config = dict(
    n_layer=16,
    d_model=128,
    n_experts=128,
    experts_per_token=2,
    d_expert=128,
    d_shared_expert=0,
    activation='squared_relu',
    moe_layers=[1, 3, 5, 7, 9, 11, 13, 15],
    router_score='sigmoid',
    normalize_top_k=True,
    routed_scale=1.41,
    balance_loss=0.000191,
    balance_bias=True,
    init_std_router=0.0243,
    lr_router=0.002,
    vocab_size=4655,
    norm='rmsnorm',
    norm_eps=1e-05,
    tie_embeddings='early',
    optimizer='adam_atan2',
    lr=0.0015,
    beta1=0.9,
    beta2=0.99,
    grad_clip=1.0,
    batch_tokens=[32768, 65536],
    seq_len=1024,
    train_tokens=353900000,
    steps=7512,
    dataset='wikipedia_en',
)
Below are experts of layer 3 (counted from 0) of a mixture-of-experts language model. Rows are named router (the router's row for the expert), down (a neuron's output weights, with its number) and show model dimensions 0-127. Each number is 128 + 24 x the weight over its row's rms, rounded and kept within 0 to 255. Numbers have three digits each.
After each expert's rows: "comes before" lists some tokens at least twice as common just after its tokens as in all text. This comes from a sample of Wikipedia text that the model never trained on. Tokens count by the router's weight.

# expert 12
router:158099158120178151148117100109144131118130085118189125153109124151130126140212126094143144090123173167110131123114140148084115096095139137095124135116095122154144103135178120127130131122117128144128120129116145093145097145089116135131130148127087113129088111134120128141180098079133094135137098134159148128186111140146132117153143104122159156144138143160122139124163125116145088149109
down0:133117178149123112125128138135158154096112132112120127147163146139119131115133144144186146132095180124149104124097109104164108117100136098074113120087140131145111096157110105135113127137109172118140146118139123085104082131121127135143146175073158143142130155125110079136084073111103157107159153112138119108145097141121119112111149097164113139106100118175115096161137122151100116151146
down1:139101133154114135091130113147128154115200126135163130167134184121130112100129115192132134125127128176175150124179168157075115108156129121118116126163119134156104103142122111123073143166149139124114109117144137121125138143122123114129133128126104123132080127154147129150152108123115136160153138169133122125167137137148146118140131153083115126107121117144104100143150151132137131104221
down2:134136138158154092109090134139101126117136082117111101118116106125142113119153156155144171097082094115180111138088101134127146091118150087123156150109150117164147146115109123132119118119118136127113148159130141136187152168127139205156094118169102144073112129157119152124130194119118140089134111114115143105152121184143127118152109156120120140136143128124090122128129102118109143142125
down3:136142144135176138109124112107112141153154133133161114161110124151062088103154131143142137141077140132109106140094139167113121131120079130119118116107141119153160107127111167116089144132163154105144136122147144122075111177100106129100124113081140179162115161136115091107162117118147117161169137156143106123167083130113137139157119151131111166139086133128075115109138111135120103147131
down4:112095122113116127138112062120123116153121107152120104107138137089129118099104143105121121111119164135124124149115131086160115130137149168116143142130116130113133138162192100126176119155133116121177096158077162167171137150115129143067161130112139071186108115098127140094125121135091115147147111133142133178151146147157114136143144158115111164148093127134149109117144112130093117129135
down5:112131125173095150135169140118167096121152099104143129148083129134153099132142086113101142146121130147143112114132132108113094096132141070160138139116104115125098129118100135149140138134110153132136152142163074127135133118166137144078135087155113101093127149200098087110136129116080106133140121072104119128082127132161129125107111159153141160140145145130157089134117152109156122108157
down6:166138150164139120175136147164135154115165116173132105117145116137156070132156100131140146104106126086114127118067134145185178117130164124114134142126145127149131129106151111085113106140102131118107126109113105111163059138112153130103115117082123142104164077097163148140149137117121105118147119129177093102124125123145104132139138114157102127122133127120131123132165190124149122127139
comes before: "-", "|", "\n", "=", "==", "==="

# expert 96
router:133104146119142152160077133136159093132125100100208155129147139166115110106194129106150111158094133132145146143124157170091108096120112171143134143133149182123179113109138116105116116123154153136121119093100158107133087138085132112132139157127138155146096155124128128144179106133158147102116143153150120099172155141156090144132133120130138132107151109125136124136151129084128138137120
down2:122145064133129122120111141140094142136116156110120134149110124095135113173111126130117101112116119104106119178123163152140110119104129174128125129109169144134156146123139142093113142124196126126099176167139118118107111090146160134125079125103140133116151139126142084141204133178103118140161152135158148128120164149119132115136177144112134093136139103145125150108115124172072106111127
down3:121120095099150102111098137113146157100156118179110096146140140172131125158135112138136141138108133137120110170122118154121113105127134134141164053104141134150105106177105135173125164155104123106174173160154113141085131145124102155129096135110118132102129104165141117101106114125123103105135142122109127142144129140106087169126126127149163148108080141137113122090073148112074124109109
down4:150132197144152088141193145136172136186114113137137137121142150122113108121173154135120137124111068114120150169139101140100117188144114142148131146109167173112090139102143158145113121155140113128112134143106134118080140132127163108147114109076162126123150129129134125174119119138116109120129132142113112111153158143103115175124117137117166108116149135090129122122158144110116181154126
down5:073100122114101129144129135101085118148130088105114130126133115119155118103165098133141104147128147132135105129138141120153125120112111124084139112116185138100110120111107131130131106162155158104098116112153129095108139153110128167108132114149095179129086140132111117113111088155148103121130153197141094141115156133099072095139166152121109124132094131190134165150148170115120174133133
down6:136151093145161150139122118138124105121110122140115161106117131096145164153151125131129157142088114123100144121102099105102161133113169064124184120099141117157120122126116090085142132116114106135101114135093143117173156090144124174131090141151109135117163112164108157097113139153122140115135106083134136089135128162184142146102161117117102149147121167161093140152123190138137136127116
down7:153124112099142159145155105155119115128130130187045132112160107101137141108174147126109165131101134103136149129131110129091117172101151109147102137140140117140114134101097139136124113100141125120115150132144122159104145104148143151117202131144137098168186127117103095157134087137109117139098167153146123152115142159110150134111109146070141114111121096109145116153147126126172158128130
down8:088130116169142140100163120127130076175112156114105118115164131127091094142111106125092108137123114137142106155142150140148103212137160161158110160142165124208108121140105115147111121132120147129086160096124127112112108108148120092108103136127118146105113144132116073115122163149127126126146168125115115144106147120079155142117143131129106131177122158121114119116105151157162121136138
comes before: " ", " —;", " •", " D", " A", ";"

# expert 71
router:143142180117178136192109122099137143122122094109170121133117130158106089116153162146214140136120173134125114118150135149098148115127127145119132150132107106142177155140144092115121121143140162148129093135131145100139124168104115111143168160123122116149120125115126122141175178104114135121133110137146123137147116154111149135157124111109132144123121122171104091160180116141171157126173
down0:116109138110162150138123104140097133108163116147123161143092131105095171112083139152134144173138108120146125159104133120125086102157123121123142121114137130110108175120116103125151151116147151143117118139120086097094111125130064145122127117122084160179117122115099151143099123090090165130139166187105120085100112139129115165080177140110110140129111142182126111141137144126116161113141
down1:152133125109146127095149117127096118160141110101116110126084153109125128125122124122127152106098109113139143129142126149144124133084116083150138157138127155152115146103141152149146143078123157142169127147155161072118121116132154147121099136102104122118112136071177175158100099094100121115125125155114172142151130139142136111111077135098093115124156094093131132098167123088053117109115
down2:148142137108133155088125126133103108100160106133104147115119171113124151153122131101114119150141137131175147044104139120166133150151123145088113097111121130107092148148165118151135106130142117151129115154117132110121143119115118169198130135097169136108102134098132140147092126115094146129129061175154139120123114081079132121123124103109113152104161147120127112146093089169142136128123
down3:103143117124132114160120130115127111109165177142138195119126117193089144103133168104139115142087141135154122110102107140132094159117148151120085184130144107155147144112116157079115144101124125137123120091121099164180141212130116145108115110109145151134175154146140118120143089115107099136098116107162105098113115113156108126117102138129132133163125134107117114119135129136142162133130
down4:118144146126139122124137109137128154177151085129103119162088112100135139144077107138098116077122135132124123144096159148126164141135114096134122125136163125150143111163133137146151143106082100152111096169163108146129121139154109099131114134120144066121119115128124128131130110112159152146117155148116129118114117180121139112113131044160111148162077146090154084070118144132140109138137
down5:134119089153148136064127119116129145131153098142145083125108148139152153104125122104127110130122058115167118143090090134095121141125124120116137151109088124155104115092123143157156119119124110194130177169142174132152130130129112151119159127142120131116182120098134167103115164132128137151146126154148171125114100084098131120117136114121182126129170141148136159103115146164137105120155
down6:121164127181167137139113106154117111125185085112153129134110132110126161113104140089169098079127148126145141118185124134140088143156108084130080160138153125122136149169106109127120118152110126114130123120121089120110146109175170172148145085149112135150114113116137164102122114142133153103115125168139141121104110127101154141127156114130131152102132146147117116158161150126172113078090
comes before: " |", ".", "–", " ", ",", "th"

# expert 81
router:121114182119130129156108125132106099161130116119175122130148147162150085091148145114160131128141171162123137123134156155098090073147130121126159144115110131183161162130159135115133109110098175143142133116121109131161143155116129169132125165106139085154082101128161104136189119115093123160123109114174126137166128157156095120137148107144136118130121140159143133142164131105142110168121
down0:115116156125145173137110098162114125078117125113103187163125133109105130139116175112107101133178125096160118108110137086098106137169165113167097152174091127133104123120118117142139131097114117147129130125139169134165143092137070092140131109134125095154099107102136147100087113125157151151116115137095145109130116120160112154133124173157111121138152111103140140117127148125189154119130
down1:140125103096115073152145097116148142113113115136117106138104153115131170135072149113124078114108145112106172106160101172128114134134159140103098154159107162141119145134122120122052136112150154115123116110167079129136146110147141110094120125152143092108127106163135085151141124167132125130122104129135133121114125124155182109130170152106141115165156099157147158129166162127124149118164
down2:124120107098095149098122147133148142145183141129139126086105144113140112128102123157136082120116122082155145102136106143141102125157141140171131113096110154102086112142124119125121134117139116083092125104140158134142143135130120138150152131096171113067137085131140109127095128150147152147151105113088122128061088114135112165136113135158174124117182122099105162080141154142123130090142
down3:164158136120141163144138134139075119119148113160081106079120110126128135064127120092103144137120080080102110103111119077131113137152138109170119131158140104106195138135082107108121186126116148103101114091112164148114123145161118117154144098112135143120159139116155124121139146113124134093108107136148132123103153130122103192101124114140125129125145105185107111121122137113132128124137
down4:148141141157129178122107172137128108079121144091152121163189078106139107122107123134131163127139153091127119115146099127096120121148156150116111157117144136114150130162118164126134160103138138080125111145120109106121137089099146062157151100153101143111137109130184111125101121150120131141132109147152129114144176128133144132107121114166060117136147133116133148073121144134164151158118
down5:140147133176157137149127123126134112133158116151105163186156132159123097119125183146181178138146136100117095164146124135145113099107112131131156155178146110162116138147126142133120100122115105134132145137125121121155141175124106156089138128130099129118141131106175134122157132120136115127138090179124184089101109159132125110104141066165112139133166128115163129110100118110094162109108
down6:126146120133138155144134120106095180138134138167136146115152151147160122088125094148144080138139188131135102130126109101128161148138151102103083153138143119119125148138139098163126124123106142166120126160128147063100137095115118097152123076130066159136183132128131123137093118176126137124150107122114156163100114103112106123137187132076122140127122117119111135164134143114097113113104
comes before: " |", ",", " in", " of", ".", "s"

# expert 58
router:149104141121167140178102130124151124128124123125177147167139134179113103110159148080170176163133162124126119105145154124097151113146122140102160127117136140128173156122120142154077160155133114111131115114120139105130143167129155133184120139124105127145064126139139148136176101085140104108103127127119125100163149150180128172140129124085128133131147130156133110138169127121126156146155
down8:179117117096112163083166125152083151117127137125116119119106094111134110095145196146155205097177166171161086167165150128099171136147103108156137145123103095069121124123140125118153115138144144113137123155135109146128117174096112167142134109128120107130126134128114154116117147132123122169144123139104123138116096126133141130125126130127127134107108103149099089120100158133119116141155
down9:138126095154151165069122128132114130086115145121152129116126111117132148120155152125159151143167113123102139085124093111120131137146097175130102154112128111098162146111117179122134118176115075130125157145111114162157153145162094108126149138096121178122126104146146121129131117152117104105150082126108132106112084121112116121100163146149115105136148083129118125197162154130143107159085
down10:161135086116137153111135181092090153118161127161126123120137042097153133155174092096101136112126143149150124138179132113174114148146138117164146140134123129094125102136152144123101121166148132094088110160168151152128138106143147169108121094127141170129151158104150124099082133141124140147091098113133116143109123113110139117135125121118132116122095086152108113167128137153144106119148
down11:116132101142148144132188123128110082106161145129104145171129131139180115120109123089131155120145099134099183086138126138128159108111133163114094113126147170108117144152134153188117155108142106131127120111123127128153138176109089072111155150108152117127130095110159116161073152115159120131148116157102138099087156127135138126099112141150119115131080129155123166140128128121102169150129
down12:137135130116123112115096140139094155100170135126168154179187127119149095117088150103101153181122154123159090109124142107091113090163097128118170173113136126134140133097144107148114109155159174114119138144111114112118126126138132160135152171159128128136086129152140135127153086118138120173159090130107078128083120124135110121137123148164118113129089099106146079109114132132108111136127
down13:077168142100117108164140108102123124116164145148110115133149132092118069133146143132100104132126129152056160098136122093119153114101130138130155099111114115161143130177140115206166081128127162087117135151098102146140103121135131112133110124138163094157142122068145125108094126146127131132166160155111116131116132119146143128124128167117098147150145111109121130147118103130158123118088
down14:117177154157127117098098177138125120139125116190117110105148106148143093125144109120110136128119139135119128127142115145107139142162077098122122171091138129180122123103153093171120175113149093113118135125150172104155144150167148141141108108129107138080144144100160166070113125129125165115094151120147103165138112160160111134128119146149115119099168120148110152096112110134112100128092
comes before: " |", " —;", " ", "N", ":", "W"

# expert 33
router:178152154148197150137073127113140128063108105139159156139130116153129090101196134151170141138088137106162139111114121131103132112149110142123126163131107119162158136144129090126124136124131147126156127127100115094135117160100140123170132141128095111177119139099148115095183141101093098108116145149130111086155112108151106108141119132150127128131109149147109150159151103125128114158130
down0:152106140143134147095135135143081129164177184213105112108106115135122136102085115118165126111138150127113140126132109132158110146135128075083125133120131130091105134166148085111126119133103140113122141161120124164100156127129147117085136165095098126127128139136144085069136144143121172119128123128100118126133118136135132124130146115131127118102138126153087161150158126105177123142064
down1:173114159168105139113126110151086112110155136143096106151131097103143128164128085123090143118117179179122131132105173135114134111138124157133152133097138144116130110164140096120149139173154148144114108132139129133116134143134141108180121098097164145184153171142158113055066094141101119148128151121117098124093129156079115130151136126140129112133101131097133126137143126123137111110134
down2:130124116085117111176134127126113124149166161124103086157124130096116153105139127063117120134146116100140113113083154175118131120151125140093120130143143163116129127114141168169128121107119096142132140163075132139106175137112142141145137118167116162122138065127160129143142075134089156099134131143127132132134142140081100154141079097083124122127144147169120178142146113139134095134134
down3:126142118121121106108074146147105153129110119116096074140091121101108112089147172161155123117151137109130113109130104114104088117124163156125152150123053114132106138171126124127108112162130144103161092118124133121112116103147155091088145091094128090089113111109106111123125125170096132140134115113157143138117142166117133148143095146123093120119128082121130105132177158175095146118159
down4:124091105137112141113150136120138117165129152137127163139137080153116142100101089098054148135144184118139104105162122149146117142094139161148135109122105142166101104102127158122113128132134127096086108091139130063128136145142133147118132121097130130163126101093122143150162112120133127133106091094102104118116136142147135089147106129094138099128165075137178154119115138120085127101087
down5:153137143126085143072133114108087104122109160153096150124120133136122108096103127121138133091122122116138144160131104139129151155139125180118079145151110119138093163152139068129141157114115106119124164120136123120177123161087145113179140085159131125130122133133169165123114174101135102145133146180125119148097126177110110148152119127127095127118077156149121165116131154130088115153134
down6:178142113124110118112115126130157138153125099136121131044101148119206135147113168099112142131123149123123108116142089078159119091160123166116136105130109104133145128106105141125120144093118117150077138142116093134105178130139121104121171150162130106111138139132102075120099128150128130142133127148105097151114097103139140111129088106118107093075140137119119140151110170139159128148123
comes before: " ", ":", " of", " /", " to", " in"

# expert 46
router:135116146100156100160125087119134124144110097101138106156142119153125083110153145120144105126121159169121127108139135092050133097150168098102150135156124127149176145125102149123125130123106143136153088111125116091117104141146131158119148142122127106154080116137120167133173148079116123142100097122159154103212135123125127098114128096151126148154106115122099135151183117129133129130121
down0:094124117120099098176164115148135105128168105116083116131118137131150093165143097104097139122116082130139122120107139098112114132099182135121066121161160114126119154128099138120173147144106125144128134106136132122104144171144103155122131120138157162124145142113121148149089143131100181146129144154094135122128129094132146092106119104141122131137038107080109160142120119106124144085128
down1:069129100112109135130087152112149151120092145104116152106093092139088156146118116166110117138118129127143122143148177138176099120147153171130073121116102146107095109136123136143089154150131129131132162098121159102118132136108137155123149102139109189120134160104124149086099101141122145100132088111136104139103129172105082102135168094100144119156119161137095125165120114142112123116100
down2:127136144133150171111125127144072094125126158176177168130110106132105130128126174149120130133102084082116168115140149142116104105127133116159141121136078134125136121134129070140129137131135139147123088107134096136132144115110121155124133123152122106104140159142087108190179101134137118109160144106147125129115116115136132153148103166118150124072143153188111093108108105092147116161104
down3:111157087129155119124085123154098132148121128120135082147159108130121157129085133141166099128139158106136142174153111142144066129124128131133181151092116156155153150127155133147161135119118141126129114145124117126148104080133087136106123132128088108158116114106146100144121117136152151087130111142092134070109132158084137098143110138135109125139155111195115095130123133118101115170186
down4:150122120122151132100178126173118129168170120135147084142099155101147147108111153133150176131090130135131130134154177169111111123135147144131180111108104136141129105132122127170166125152141108103111139158132084130134128130144124122093156168099135066171135166131094106130108084103111129142128127131098140160112104105088121126134093123137118159135074112099098112102111132111134110157162
down5:101126121111133111131153154152154100111120101119153102178101114116143145108090155140152161143088132120146164099136113113151112124134142141136141154087135070155069097098122130142135140119147159098130117115168107125175166126146128182105106086145133148121147100131121138133125155081151096143152147123146135139066134128093117116119069114152151131153165147124135179133128107154139127119117
down6:128143109147135098110168153159159124137094133112082146078128102083089130134135163146053153115124129082107131145146173123131121130114146101140118129094136117126163111112103151155140130127127130098083149120132122114169090122140127116107111129109183124171186132112167125132130109169122130164142123117107124103080089133107123161117107124117122126164111095116121110141153127147122173120162
comes before: " and", " which", " who", " but", " a", " the"

# expert 30
router:130117185121194125147116106112138134126111072100153104113120140150162107114153157135134147138088125139101151107120119132115147106111136116118126135104125111152165134111113072137113111135116139121108129121144157112194137161121132136142110144141154112141090109095136107151185128050108092134152124128123117136152137161142077112129112102147112140122080130183125128139142124083161152146114
down0:094107130101135117119170114139092146113131101129140133109125145158156142133106151165104173123147093076151129128122138125158161090122139139130127152069158137120151072129139142119110109126119104092103132128112137125148104128090136125171079068176176116124124111120133118142162132131071136111179131131061092137086106148124118117131146129107106124154104116116142129138106142103148141118140
down1:108149122136119113115156157129113150147107122079112155129099136171118124123160116117129126145075137136136112102099103165156092147168107158098141185124139146164107160092139108137125120158095102133128165111130124090127142214113123150101107100157157109072158130132162159125134128110097127074106134122126121084158138099105127105147141134103132122122177127122127123094136140142111114136134
down2:107118116125101115111176125145155108155156134137162152092116130069130153166104128159109129134104138182096169115090125113106130108135132111093165113134109176143143125122142113109143150144123085126142119095094078112146105128129108120113137150151122096153107144119126103130122114134116124193195099157121129158143148118117164151152155109144107124068119113091136123132109095116157156142129
down3:156148072106135100128129146150120135161127151134112115141158073105137132141111106109145201111120123093114123162123131113128118085114142125124147138104148126103115097134119118101139135109104148090107172093108147107141086116151164142097162124094132146150143154089129149112113112152173110115116116136068126148165152135117120105135120113131078111126169154147100105153144103096136170086105
down4:156160143140128108095119144202144114136112124118161114113139186165148163181110099117130141093118160133143119165101149114112118095162140135118100154149108138146095143175119157098116116118145135107126120164137149128107143115168131099154123109127153093121138107118134119123123122116139126131134097083151159143147096102149109125116157106086096097105172172141136135128108139125088186135162
down5:107148158133112108135133141091137138113088134168073134140150115161171120111132153137144074104131116109180127088153077128138118159142070127103091123120124131132160145138141101138125134132128122137155140111125143145180139143104157091162104144167103076114127113083159090114119133153093121171181141164106118159129153128136132140120146133166111106150126129127166122108141115119122126105095
down6:144159145159176146154135126178114123117146102136101140107090125088079130120114147127121147101082112108099108145085130102105118141141135088115142103101091103184142153124138080140159114159125129108138130171103100147169139143136102093163126122147123154141113097094082131147123138148125172101135127103118140127115133123087131145152114115116155146144086101137120166109154076122147139158115
comes before: " the", " be", " a", " not", " been", " have"

# expert 123
router:136131129149182123155092135132141101126116131081170125142130121130106089109151153120184159147099127140092149087136164134103115103113158102132165164141122109192154161126148125090098119117114160148158120093145146089130141182115110141122114120149126136144099131111108113152165133104130126139127120148150149125157116144170143111100116129122131146120106103185128070149176148138118137130163
down0:134116160132118168160104127103133148137146135149144142179105122134113144122152140109102176139114094160098126118097154139156112145147118139128116135133123146203116088094144137101076122152160147144126111131137153113122130129161123135159132128111121153205101112104108138097135115112124158145122124154129082153090083117134157164121151096106144111092137158158094140136170144163135143096100
down1:117104115155139150108126106114090127125139140128125113129130146114133137161137139119115084134129131104145133192128162132141112160168116134101082157130120096120133151148111160132142102166124145114128128162147112161167105105119115179113157074141134143103152065087170138123137119128092144110154156075114134117135129086165073137128164121131131104133135160104132108152117128145077087097150
down2:167091122106136141156119103065135092127112116104120126125123101143106125158149081103111092126121152141137146116108116133123171154160117142101132126113133144114160133129135085141115136129140101131144083149138116088076093105090119143127115138167107089133084094135159126135141144132177120143089131120136119134177170093134143134125124153137186090136121154142124156071102166152122126109106
down3:101123132069104141132145096105110129143079107110163106137111165129112125120141186096121118133123109115112113150151096142164170154105071112136087145112137124070121104150133140148156093133137087122114116141097116109148171129153122149099113123092166135090157159127152166148130155114133114095124155127182106134102129128126121126117071104122132158143091125144129135114118096122154123147098
down4:126126125149124150129104112126081153137143098167149118165074152140093124160155135145154102100141138115113131133126183151135084134158138121120063151121097129098157119155127169115142107159121111097125141159146129150173126174121126143106123095120154160172148069116153131146125131135132136095126126125101147126095129135160105087147119134134111156141158146100132104173113119171075115130128
down5:165157076128159142131094141104122175127155114182170119072128113125106095143123142145142168147156087111144137101123118105095111113149106094152066131128160113143128141137123121120092105124105098107071162124151123109163145128185126127155103094137132123110125163121112129124105136160122180130118147116117156149143124137165134161143137152115161150143158170125105144150142129136145145112137
down6:098111097086118141127147119095144138142114128088127131163088122089122142133120080144140115084131134099079133124122132130102126156136160086129126134144147150114143148123138143054093096055145107133135116138141157108141078070140120133153110140155109146136146097129160135130139114160128145081154135140124114141112130114177115099136078105168124137153139147150131086124149153154135142108117
comes before: "9", "8", "7", "6", "5", "4"

# expert 52
router:124133168142150099167119093103159111126121068097172104164125111163143094121179140130153157166104137135112153116127132135084159098130133144107106148179134153170161124106126101120099100103138132130116116137125182112140117158130088098115114174129121142119111116088162123128193105080133114135148146151139100120159114149116133115138133102154122151113115119152134094153150124130148107151117
down0:143110151123084132139209143106149118114139120112110142187149127131149124106141136148099136147125125130144158170162114144170128102098123158100148111149140143128111113120118165124106133106179144122131149129141128173133138138136126115090111182112174175108173121106160126152148111141124133103115130090148122164102143151094111135125148116143101114139102095100160131141098157095088179154136
down1:143119148100113112135124131124141095118170114111135119136143160133110154122118115115154129170163158129127167152133133128139067160139131147182116173151093096131132115158137139127121172167141105120146121120125108112116148121158108134137116072092108111095143131141109108080153126148115125138119114110064158110096084088147119140148147126127083177177155161128117096102157114122154129097114
down2:113100053086110137129095140128126190106149083100156163155065155097141099123124102143148118154163156144115134121118143129162107103132099111087168145147168144135153158143090126143141101164125137138103137104108125122141130143100125124142137141100128172148122148134117106124145122107168083141145128159151092114140139177103102107130162151135132093134133130143103128152113157122139161119132
down3:128163110127081120164177152141153146121182145132119124116115145168155119110179132126096132076083117159101148151111130147118157121125090171113114111159124167130079158104135139156137116104142133054095124144149120158146114111142164108110102147148121136110134128094136134124127084115132141163149096112165134122127118148132154120161131097156163148136124101126151095107121105152127139109160
down4:133096091102121121091087121131124145135132168153157135124106125186132118127132103145122101146110132164121131139144120123118164114145143104139147134094146160091135106111141132082148153117130119132106104157185108164176200169103141158171108082126044134118110120166127126125124123088132108152187140135147095135115142121141124129120103127123142145130159139117102154119148138143131119147125
down5:111144119146159100144134152156109106144144129123102092059147147153101130149121139100136126138131120172101121187111113125110138147139111122122119111130110151070123161121172147163165101097159136096115104128100160070162123119092126128171093106157107099159116132135151137127138103124119125135130124120166155114124148133141131126100127167101155085084124121178131181114117123133152107143099
down6:133098098115119117140138083122211136131140117106126162142135191132115142148099133119135158134119148147119133136128098137089128162143100087139073153154134130175117150123126131130141133122112154151102103117091125165137138140121127135119158126119170124141176103121094099159120143114119145136121125150124122078152122129082101163107154116162126119131064124125131155106147153170122100070120
comes before: " ", " the", " be", " UTC", " \"", " C"

# expert 101
router:177096119123158133154059080099138097121119098095147104142129176152135098111162137122172140146125136152124170099147112135103141097104111167120122137128142111196161145147127102113107087149118126135146113120162132104139128131097157127158128166129141130179123138127121126124171121122118105128112138158131153095170103149132108086103148099105104170107096118157126119152147125096137106142124
down0:156130100139130105140115113145146135131132158074108113101119137117123104155104123062131151144109103133132152140113119108143183136094142072122136146115096120125112157120151113107123154101148092149129124128145074142153110139125129157161090130192090162175134141155096103127091125134152131113117119111177137100127159140154114101121104148088158119121102135148094158100115123157118120142180
down1:088143101099113114118128149128105156086109145117146125131141160103126149148115120127135124161083194118133130134147094099127105165153093181131123162087133181121107120124127160149148135139153151121189143134174138119118123121129088127124170089149128157076136125123123113100146142121079117149136139092073123133104152113089121115101117150110137152141107093092144099141094120118130153134130
down2:132157140144152132110164149147136115127130137120127133111145129096136092073135126137136159155122132118152152145100107126144126069109152112120098129144136128078101143121157124101110101103099087133143143144093039140139144114104160140096114098111141064110147130160114138153120129100126131147131141116082128148082086131149139112089132144181144072142141116127147145170129110111108134129150
down3:126164096090164145156112129125130174106155129127189093130109145131143143136127095088154161124136147154140158153164126169086093117112122159131117115096132114148128154137137101125137140132152138140113082165153125094132130123106111123141135168166141172126152125144081146126177118091130151089143106158122110114115115128098134147147140147136123147136104150153126107150123184151180156082145
down4:136139146104095117144126115117116160134109160081126110139097113145122129128080120094171139112155144125093151161132116122135088112106154196135147109130110104155099124113157109129099153134161150136132163138094147109105148099085125118137127138132154156130153198122155141110124119074104153144136109100160144136119101132147160127127093079101127117082122117120150121155151144114154089101175
down5:095152165134126110148129154140155140143123126116130117112127081115099118134104119131141150055127148111106123160124089120123134144151133139169139163164098102195143133105156126088071149143109103148170090137155168170094097162126105112125138131107122138122136100131095118104155151129093175101112090092125102137125126108134146107135165133120125127104149135122098093139108135146099157151108
down6:104125093109122145160128140142127149160124140140147146136143139107170184076113091116087114085175169127126149097157115171113119085166087092132114113162090142127130107142142121137171112104100107121119128089124124110132107107120139129116137088130119151173143129136138128123108165134126143178128143108103116127149129154130159104148120167092142159147131139094144140185138121150132110080158
comes before: "0", "1", "a", "2", "on", "us"

# expert 29
router:134118156092155109191105109128140093126165133109177117173131142149134140159144123160155167142121127147090127078155131133099166099120115149114165141093133134126138126102141116134158127178102137115132102129161138117123134137090147158112110160166115124106083116107129166095187108111106136119163133154196134119173125137143101110110151092135136145112111143153137115090145119137128128118136
down0:159091119133129095109104143116123137114135121108130118141141087175124092108140116110131123138136124155127120155118107150105138150105133130134131133126064115162140104143130127174131107118163081074171138148149118157121121121126106140143123143111151141120139148101108114156081152088058121114162158121108170082166117117115092149142175138146196135099117113147138081119158130130145117149145
down1:119144119173158132119134114149151115104159103121100123146120140139120125141138112159111181149118144127108102130087104054124158157148098157142168119112107122134154140129118055106125149109158111116147121117135172162125167113126118141135126154145148112122101160134132158096092115170113102086101173128113129158097119133137118121133165119114109129156128163089059116097134143117128138114163
down2:130150159107122169132147107118156121116105117141093142127128127125151161180135100136098121116152102128173188090090129133122128070112152125130117162147121136141114106164104142160110109118114105136092146093117152129112156077075138129127157085157150099155118132137147099140119198145112130145180140130099144094093117138107104121148123127136136121162125100111093127105114157105107118095127
down3:093078131093119097139116139116118126112169128134177128158106134098164122114174102193083102147125116146149129115126140141103124142106125114144139151117145164112140107099105142127163138139144149088146131135147161140094141136094139106152146119104088165125129096108132137152127119079094114116138086102139142150150133151131141129093125111133161176101068096122121130139113141113174175151161
down4:114128132153106075111192119130118147149110139155128118147160105149100167164100122129098158147133155150092100129113131141097127115115116121134191085132171170120093111143115160129099155150156138097126158145155109124095122147120104163118112132140143141094178111130147181129095147100106128136163112171139137138087161128103113120137132157133127096086117164117114155095113153121146116129125
down5:156132140123158117099133124160090101128160154111121099081119122152178163109172145129131130167109149141125135110126108108124132135125157104097124126120150117120137126090127061108080111120152155142122178104117165137116134162136158182084087142107152142161131142120169122143126093128122137101078114124106124126127162159130115092067143104114111147122114091144176144125130115128120112124097
down6:110136175131153121084089158130126120095118126188143120143112137157137127133114116168134123143100154127157080122155125129130141135108123150137125113122112128123137123102097068094105113133109112118161120179170149114114150133113132118116148102123084115121134148122166085149144135136142117115122100098129168163148071105151090073121161131133104169124165120076135131130128112091103157151091
comes before: " a", " the", " an", " also", " first", " born"